Below are experts of layer 5 (counted from 0) of a mixture-of-experts language model. Rows are named router (the router's row for the expert) and show model dimensions 256-383. Each number is 500 + 25 x the weight over its row's rms, rounded and kept within 0 to 999. Numbers have three digits each.
After each expert's rows: "gets" lists some tokens that make up at least twice as much of what it gets as of all text; "comes after" lists some tokens at least twice as common just before its tokens as in all text. This comes from a sample of Wikipedia text that the model never trained on. Tokens count by the router's weight.

# expert 8
router:511559476509531525504494486531486493491454572517581496493455487489478501521451542506503499445534501482497524478500518496487482499456524474493491471523541514473528491476468477519492467489513509539539482527452511498483528457503494488508514489506478470524505488472507508513501470459445530481452535506503513547548493516480500480475512492470473517461496547537515524517511511523493490498500
gets: " ", ".", " |\n", "\n", "–", "3"
comes after: " |", " ", "|", ";", "3", "ia"

# expert 23
router:482471522492521481499477506527552463550463545520484529503454481511513509529539541510485503459480469502508500533513480490445497510464491491469510463452499515469471502479521469519519525470502500526519534517469505532486481496496525514498535511500555496487495503515495514539536466507496478478491506510476490494546538508505530525452486482521442515490480501539464505447505494496491526522498
gets: " |", "|", "-", ".", ".\n\n", ":"
comes after: " |\n", "\n", ")\n", ")", ".\n", "3"

# expert 22
router:460527491504515490481504484488520479508462531496516507529461510504514521500517463469480499457477501441526514470476536507474506514519494476474500500540531501515479517466498444532537495510507509550490494513471472467540513444473551447540463488488485509510511449507445509498501508473497523460520512497473482512543486490479461523488492464468473488476519484478493553498529502518552543458488
gets: "0", "\n", "6", "8", "9", "5"
comes after: "1", "2", "0", "9", "3", "5"

# expert 1
router:508590473507526512515486488524537498500478539473555511506442462469491490521481515501490516463523485474518473490517492520502499501507510485499498462524525543509513483491470475506519460514514490514529466515445503499489529436505489444484496491490506455510495496481503519537495451458492538490482524514501521524524478504470504482466515489472457481494476569538507522520508451534481529496493
gets: " ", " |", ".", "\n", ")", ";"
comes after: " |", ")", ";", "%", " —;", " -"

# expert 11
router:496488476473449494475483542467512471506450482454518528477515522498525536536569451512447473526514535504495474421480488506472539489523480474499495489479506519478534504477462498504512500510556486466516480488548533511504504503525493509512503453511512480521489525518468444482498544522480526491509569537522488474479522472462478525524468522525541529528490480510525544484484491508511525529488
gets: " the", " a", " The", "'s", " his", "The"
comes after: " of", " in", ".", " for", " with", " to"

# expert 26
router:501569461501520507505493469536506476515478563512566470518485468480488481502447537513484481460496485458493498444532499504493489493522488484487499484533526529503501480481484471477486467495511517526519475504471527518488502456538489484498517471530507467512523492497500486505510477440445537491466520512496496554550482502491512466475532458471460472494513582530516519528497488557496491511490
gets: " ", " |", "1", "2", "3", "4"
comes after: " |", " ", ".", ";", " –", " —"

# expert 15
router:510481488480486501482496523497516514467464486499508481527515521452506509515449443488493523444467465487455504481446489508529494516504457485506474484507537524557499514505516479452477497448512472528497508495483508514494498494463532469500482462502528546507503516537468482510493476468529469525475556502499501480508536508502500462469550469489473523463536487559461535500507520487502513478533
gets: " ", "1", "2", "–", "9", "′"
comes after: " ", " |", "|", " in", ":", ";"

# expert 6
router:471508490500459473485520526532438516524531471502482531528530542518518497502455531507494537517491490532524494505500479454482486504450519512482518526529481536488509530507508471510504483516523502499469474487500499498466494499461494512529515491522442470549529497499481523511540518517499521526506518499513528521441548510506517448482506490537511534471499482497541515475533504498521480471455
gets: ",", " was", " as", " is", " and", " in"
comes after: " was", " is", " were", " are", " be", " as"

# expert 5
router:447464502491442473486523532463509541513538490477459533462475462532469480509470465494507508535504521534536486541526472509530493520507483543510534511483499479512490484504477538490454492517505468511487483500489517463475493471527492512479529488507450487519508542475495516523515552537498527499495499471503482532491515476498537471530537488529527484501516480512550471492466489494504468506510
gets: " and", " to", " which", " of", " he", " or"
comes after: ",", ".", " and", " that", " but", ".\n\n"

# expert 3
router:475470510496479456478542477480481538481506448489485499458534476476491489497473492547539511550458485532549466512551503495525484500525494514486495500491504496533497493516493550507519508455493508502480493472482483494537498532515491517485508475532463474484488493489549528537510516512493482488519477444515491490456492496551532423506500467495498501513507469493528501479452450508499491508479
gets: ",", " he", " It", " He", " it", " time"
comes after: ".", " in", ",", " In", "In", ".\n\n"

# expert 7
router:537496497481425497489470531464497488524516486471524524472487538500489517536555468473473487538538520493488490451503517499510523489496518464520529488487522493494509495491473507504502492498535479461471510513517521492488496521528481530517515481488531494481468497498481469481475553532494507515488522534519482482477488453488495493549481485555541482514497489502496524484473513524505505545508
gets: " the", " a", " first", " of", " an", " The"
comes after: " the", " a", " of", " in", " with", " on"

# expert 20
router:507552507501452515488539507516534516456469508522478497502519490443506500491493460533494482473468452510497523531478540504508530479516492482508461496524500509536534512464537465509514485458506505538535500538519525516515496493472509501502477456479487505516527489512463530510513496473523517515523474504498502502565494505494464479499530479441444502479487497520494508465505502506545554462502
gets: "1", "2", "9", "0", "8", "3"
comes after: " ", "1", "9", "0", "2", "–"

# expert 19
router:486526486468448568498529476507498528516480515515491490499495510439508514501505472488490490485497495470513519500494507474496503485544505475499475488505526469523483520468537457466526450464536479538474499539500521490536498457468512452508479498541498522537535477516485500479522510462536494508513553506514503525522512502481471521495532464465466485445494505499489506522528550496518505435475
gets: "0", "2", "1", "5", "3", "4"
comes after: " ", "0", "1", "2", "5", "3"